From a checkpoint of a small mixture-of-experts model trained on Wikipedia: 28.5M parameters.
Below are experts of layer 6 (counted from 0) of a mixture-of-experts language model. Rows are named router (the router's row for the expert), gate (a neuron's input weights, with its number), up (a neuron's input weights, with its number) and show model dimensions 0-127. Each number is 128 + 24 x the weight over its row's rms, rounded and kept within 0 to 255.
Before each expert's rows: a language model's description of what the expert responds to. This comes from a sample of Wikipedia text that the model never trained on.

# expert 49
Single consonant pieces
router [157 102 127 164 113 110 147 109 116 148 165 179 129  75 133 130 118 107  82 163 147 157 121 150 119 141  96 114 100  91 130 140 162 106 100 141  89 158 124 160 106 127 130 114 153 120 140 103 109 134 110 159  85 119 132 131 130 148 151 154 131 109 153 155 162 136 134 120 120 127 147 135 112 151 119  94 130 136 127 160  99 140 149  98 161 105  81 137 131 109 107 113 140 147 168 162 177 189 123 128 140 115 134 131 148 146  84 108 139  90 123 100 129 172 120 132 169 110 122  79 116 110 132 130 100 169 143 155]
gate1 [ 89 117 125 130 121 118  94 119 150 109 138 152 135 120 130 132 115 142 132 144 124 124  99  88  88 124 146 135  73  78 123 122 158 105 119 149 104 144 151 137 101 140 162 138 121 111 156 121 156 150  77 154 129 139 146 159 115 151 164  84 143 137 143 130 137 102 167 107 109 173 145 138 145 141  95  92 166 165 165 114 116 153 122 139 109 150  88 121 116 162  80 113 145 128 129 140 181 160 126 128 142 122 155 115 164 137 109 158 184 120 155 143 123 155 142 154 169 151 140  88 117 138 175 137 147 154 123 121]
up1 [120 118  84 122 110 167 123 171 118 122 146 147 134 148 135 126 119 106 105 149 127 131 125 149 153 107  99 139  99 101 122 102 185 106 125 150 108 169 157 140 173 154 123 155 101 104 149 119 131 112 170 115 139 136 145 132  92 128 176 129  95 166 127 114 128 109 137 160  94 193 118  58 126 137 112 124 134 123 179 136 113 123 138 117 131 122 125 132 105  97 131 122 130 162 102 133 127 105 132 151 138 130 165 136 142 116 125 122 163 119 137 134 108 182 128 139 187 131 131  84 161 101 112 126 129 191 107 139]

# expert 36
Single-letter word endings
router [112 114 112 150 125 113 135  89 122 150 131 141 133 102 181  96 117 110  95 111 180 150 139 144 133 105  81 154  98 110 108 150 134  84  88 120  55 106 102 146  85 128 137 103 141 100 143 149  93 137  85 140 140 101 131 133 158 156 137 103 130 118 107 141 126 136  99 143 110 127 161 119 113 121 133  95 167 143  77 145  77 117 138 102 141 124 137 151 139  68 129 129 140 129 168 142 128 133 130 117 124 147 137 119 149 120  90 112 134 104 135  96 112 161 118 172 164 102 132 127 129  75 116 135 122 131 145  98]
gate1 [ 77 124 116 120 124  98  87 111  90 135 141 156  78  87 132  98 137 142 166 123  99 122 106 127 163 181 154 154  93 144 146  86 118 153 124 143 110  81 116 135 142 118 175 135 132 148 129 110 159 132  86 125 158  98 115 137  85 163 134 127 126  95 113 138 124 102 100 138 123 124 100 151 100 117 116 117 155 144 123 114 164 144 162 122 145 206 106 131 134 106 112 121 119 110  87 114  99 125 156 150 127 120 116 148 130 139 128 108 124  95  86 157 125 127 111 112 107 100 177 142 109  90 148 132 137 116 125 119]
up1 [162 147 146 139 114 118 139 162 129 109 117 115 156 120 168 127 136  88 169 134 110  82 150 132 136  82 103 129 179 123 129 149 131 114 153 160 113 156 152 125  96 114  83 139 138 131 104 161 158 121 162 105 147 135 114 127 151 161 111 174 175 134 154 105 134 113 163 150 141 136 165 160 137 142 128 118 142 123 159 130 129 133 127 141 143 174 132 112 140 139 141 119 115 122 139 145 148 166  86 135 122 103 118  94  79  89 115  90 131 139 115 110 158 102 103 166 116 158  83  97 174 121 116 123  73 144 151 126]

# expert 56
Word-initial and inner fragments
router [145 112 116 166 123  99 117 119 153 160 132 162 133 113 133 101 117 104 111 154 183 149 105 138 171 153  96 133 116  83 147 124 138 115  75 127  97 153  98 178  81  91 125  95 135 119 114 160 116 149 117 126 142 124 129  85 108 141 194 105 155 112 144 163 166 163 120 123 145 154 145 164 130 135 114 130 128 138 127 139 138 149 135 138 161 127 152 156 117 147 164 119 104 122 163 164 175 135 115 131 157 121 119  97 155 155  99 139 142 126 108 111 112 120 125 122 101  91 106 147 159 103 112 114 100 170 148 143]
gate0 [163 107 100 146 120 155 142 114 110 160 150 170 109 162 125 100 160 188 120 187 162 134 125  91 139 159 117 108 139 123 184 131 141 162  99 134 126 125 115 155  66 129 145 112 132 135 135 167 149 147 144 154  99 138  80 114 137 175 141 116 135 128 139 136 116 125 107  89 154 169 157 126 157 125 132 144 106 127 146 136 155 105 140 141 106 123 140 131 123 188  97  89 116 115 157 129 115 139 175 154 134 142 120 144 113  99  92 109 150 128 108 134 118 131 122 137  81  95 104 129 124 148 168 118 128 128 109 148]
up0 [139 154 171 111 112 142 131 124 122  74 161 131 113 109 118 108 125 104  92 140 159 113 150 136 153 166 116 107 138 123  88 126 152 145 108 130 116 137 158 119  97 138 118 104 119 140 117 171 119 156 105 120  94 115  73 124 145 165 117 115 121 125 133 145 138 109 133 104 140 127 116 147 118 108  76 146 148 100 178 134 142 122 149 176  83 157 112 141 129 125 131 104 147  71  84 110 108 113 153 192  95 180 160 125 152 122 113 139 147 122 138 143  99  86 109 113 126 120 126 152 118  75 125 156 102 153 134 116]

# expert 32
Mid-word name pieces
router [121  99 123 138  81 119 130 135 122 155 119 139 159 142 132  78 123 144 118 130 164 161 106 176 168 143 103 156 115  90  92 153 140 132  90  93 123 108 108 135 102 122 138  83 146 143 109 144  84 131  82 113 144  91  96  96 151 172 167 140 144  98 118 135 171 111  97 137 109 151 150 133 142 132 133 109 143 125 126 114 113  99 143 116 126 124 146 153 119 122 123 159 124 146 160 165 107 169  92 160 110 178 132 124 140 141 149  95 141 106 120 108  96 146 168 182 144 124 141 133 127 101 116  97 131 116 172 131]
gate0 [ 90 110 107 104 184 119 139 143 131 139 110 199  79 120 115 106 114 120 138 133 180 148 124 100 150 144  99 126 126 155 123 154 125  82 123  89 113 145  85  94 146 120  96 133 130 120 136 113 145 172 136 122 131  87 166 103 150 120 160 118 142 137 110 148 119 139 104 141 120 117 146 161 155 143 114 164 120 107 139 120 162  91 148 103 101 120 135  98 157  94 156  86 119  81 122 161 123 179 120 156 116 129 120  85 117 112 133 150 118  93 105 114 113 127 116 112 154 137 139 109 125  76 151 123 119 141 101 136]
up0 [162  94 126 120 147 140  79 160 126 129 102 219 111 121 121 134 112 123  91  97 167 104  77 127 107 149  91 157 156 120 157 116 174 121 110 136 142 100 124 125 161 131 126 159 130  79 178 114 128 136 129 121 118 139  99 123 159 134 125  73  98 132 144 136 129 130 122  94 195 141 101 153 169 129  96 129 133 133 113 145 126 139  99 106 114 150 104 105 131 128 155 131 137 101 131 135  99 133 160 134 116 155 124 114 106 130 168 137 140 161 112 125 130 123 171 121 138 101 150 135 101  91 144 147 111 140 126 112]

# expert 57
Opening letters of capitalized words
router [124  69 129 166 111 108 124 120 169 149 141 144  97  87 132 112  98 118  88 174 146 149 123 155 126 132 105  82 121 120 122 158 130 111 119  76 113 120 131 161 136 107 150  93 148 106  98 137  83 149 105 131 143 122 111 133 127 144 174  69 110 100 118 159 162 165  88 153 128 134 132 121 125 137 113 109 127 175 153 160 101 168 137 129 168 148 116 130  94 108 132 148 117 163 140 156 124 180 101 134 140 151 143 147 144 143 105 136 139 124 115  82 111 149 135 136 158 106 104 135 158 117 140  87 123 135 121 111]
gate0 [106 100 111 135 170 110 131 160 106 107  82 142 100 136 115 122  92 154  98  88  87 111 139 151 165 153 130 107 117 154 163 115  90 126 106  95 117 114 138 142 128  89 139 147 141 155  76 113  98 110 103 143 110 125 107 124 135 126 179 111  89 121  85 137 146 147 161 144 131  95 129 109 145 128 158  75 172 149 134 142 102 190 136 116 119 136 105 108 122 112 120 158 103 115 124 157 159 137 102 134 122 149 150 130 178  86 112 174 128 141 156 103 115  99 111 118 153 144 144 160 134 133 109 133 124 128 152 133]
up0 [128 152 113 129 142 100 124 124 174  98 138 163 112 154  84 113  95  97 161 144 127 107 107  77 137 114 173 104 118  91 137 120 132 114 121  97  90 157 118 108 130 115 124  76  91 135 163 111 112 108 140 132 121 159 106 151 101 148 130 101 138 102  97 130 109 139 123 107 143 133  96 150 156 106  94 122 105 127 142 134 139 101 138 119 136 106  86 111 174 175 132 137 119 119 131  87 153 109 133 115  95 110 121 132 104 113  53 131 114 129 186 128 119 164 126 146 153 173 138 122 158 148 148  90 135 148 115 130]

# expert 17
Mid-word consonant pieces
router [115 105 139 128  83 108 132 107 135 131 143 169 134 117 152 134 103 100 121 146 125 165  97 146 148 128 108 139 109  93 117 144 146 113  88 116 103 133 112 179 124 138 132 100 146  99 134 123 113 153 106  99 148 101  83 107 141 144 153 117 145 104 110 163 120 137 148  85 131 145 150 123  97 164 133 111 170  91 140 142 126 113 137 117 156 143  93 138 156 110 138 143  86 146 152 119 138 134 118 114 141 150 164 166 203 202 106 126  96 113 118 114 113 107 155 116 133  79 173  97 113 105 139 128 127 140 140  90]
gate1 [ 86 145  90 175 106 137 127 116 169 127 120 155 134 122 143 113 134  98 101 168 120 122 131 151 140  95 129 173 135 122  70 157 143 123  93 144 136  92 125 121 121 109 155 136 143 144 111 135 116 178 106 142 150 125  90 103 136 123 135 120 131 103  97 184 144 106 181 121 158  98 143 135 146 116 163 133 157 148  98 139 108 124 116 147  99 181  72 124 122  85 135 148 115 129 115 122 148 125 135 108 107 106 147 154 166 161  93  98 131 126 119 145 139 132  75 150 115 135 152 124 124 160 163 135 144 167 126 154]
up1 [130 136 170 126 104 113 107 157 108 156 128 154 167 136 119 127 105 127 108 114 152 148 146 118 143  76 146 103 135 108 132 116 122 135  87 129 114 133 115 110 115 112 131 116  96 106 136  76  92 105 133  77  75 102  85 205 134 129 157 120 127 149 162 131 101 109 136 129 113 144 140 148 129 106  88 114 120  94 184 130  96 149 151 126 134 124 108 107 142  94 128  99 173 103 147 145 105 114 110 168 134 135 125  91 107  80 140 148 120 152 180 102 149  92 160 143 122 144 125 100 120 115 149 129 114 122 131 116]

# expert 39
Word-initial fragments of longer words
router [161 122 107 133  98 120 166 139  83 163 147 149 122 108 127  90 113 136 116 173 139 167 120 160 116 133 115 116 121  72 157 133 168 140  86  92 122  92 126 157 113  94 145 106 155 122  95 110 150 146 114 144 139  90 120  94 142 158 192 133 140 107 159 156 175 156  99 121 108 142 149 117 139 155 135 118 116 123 121 124  92 162 142 104 186 125 104 151 119 132 128 140 126 134 148 109 117 176 128 104 146 154 120 104 144 154 123 109 128 109  69 131 102 120 134 104 116  97 117 129 150  95 125  93 141 116 142 129]
gate0 [119 125 180 137  97 124 137  96 100 117 144 133 131 127 128 149 152 129 116 115 131 199 162 157 199 123  87 130 112 165 133 117 146 132 128 110 102  85 138 118 103 139 124 110 169 137 108 147 152  69 146 120 113 121 103 141 162 156 163 106 139 100 184 111 111 142 135 129  98 147 114 108 107 122 118 114 121 156 102 145  96 114 121  95  87 111  89 108 143 109 126 168 165 102 117 147 123 139 155 143 130 119 146 121 106 155 116 118 152 117 125 155 134 126 145 106 134 116 108 101 191 167 126 132 158 101 109 143]
up0 [119 139 144  77 119 128 127 130 134 128 113 112 167 144 132 104  99 141 162 109 134 122  99 108 102 114 184 114 157 120  85 147  97 106 146 158 162 151 134 138 131 132 144 151  97  95 125 154 125 143 117 119 157  95 146 120 121 107  81 140 146 142  93 120 151 151 131 141 153 115 142 147  98 131 180 147 113 125 112 109 172 143 105 164 145 118 162 164 133 134 172 123 154 132 123 159 146 102  85 117 132 141 137 129 149 111  85 107 123 107 117  99 112 113 113 157 132 124 151 160  88 103  88 164  91 173 128  66]

# expert 42
Surname endings
router [133 125 117 123  85 110 142 122 124 142 158 138 112 134 147 114 127  93 104 150 180 173  71 140 156 141  72 109 131  95 113 146 157  96 120 119 106 133 124 138  85  97 109 106 169 102  96 132 129 162 109 110 121 104 140 143 139 139 146 126 144 122 164 149 126 169 118 137 126 160 162 104 110 146 143 123 136 109 126 126  96 135 144 121 126 140 112 143 140 139 132 169 147 161 181 151 156 141 124 114 122 159 129 159 141 134 121  81 127  68 102 113 106 112 192 167 140 103 130 126 105 117 174  90 130 140 119  91]
gate0 [ 94 141 168  97 108 111 189 101 136 138 151 129 151 118  94  92 101 139 117 142 176 169 125 146 130 157  90 124 118  87  84 161 121 126 125 134 146 142 113 128 101 142 131 130 158 147 121  69 112 144 137 132 139 120 120 148 108 156  91 123 125 123 156 120  83 130 140 137 123 156 151 111 123 123 136 120 114 138  99 108 133 112 126 104 118 153 108 131 132 100 152  90 133 115 183 138 183 117 133 120 127 128  89 162 145  99 184 118 124  95 107 140 132 167 152 146  80 120 136 127 131 189 113 112 131 117  99  91]
up0 [110 128 108 127 120 107 121 121 145 120  93 114 146 141 110 148 126 133  98  88  91  81  93 114 125 139 128 137 118 129 153 134 109 110 107 133 150 147 114 145 140 174 126 134  95 152 100 141 128  89 118 140  80 113  97 120 155 100 153 111 125 130 137 137 158 104 140 128 144  82 113 164 178 145  86 124 170 129 130 124 150 156 164 136 131  98 143 155  83 142 121  93 120 110  74 131 110 151 174 149 103 149 133 141 142  92  85 123 143 149 175 123 173 121 100  94 145 135 114 113 148 120 165 126 165 167 160 151]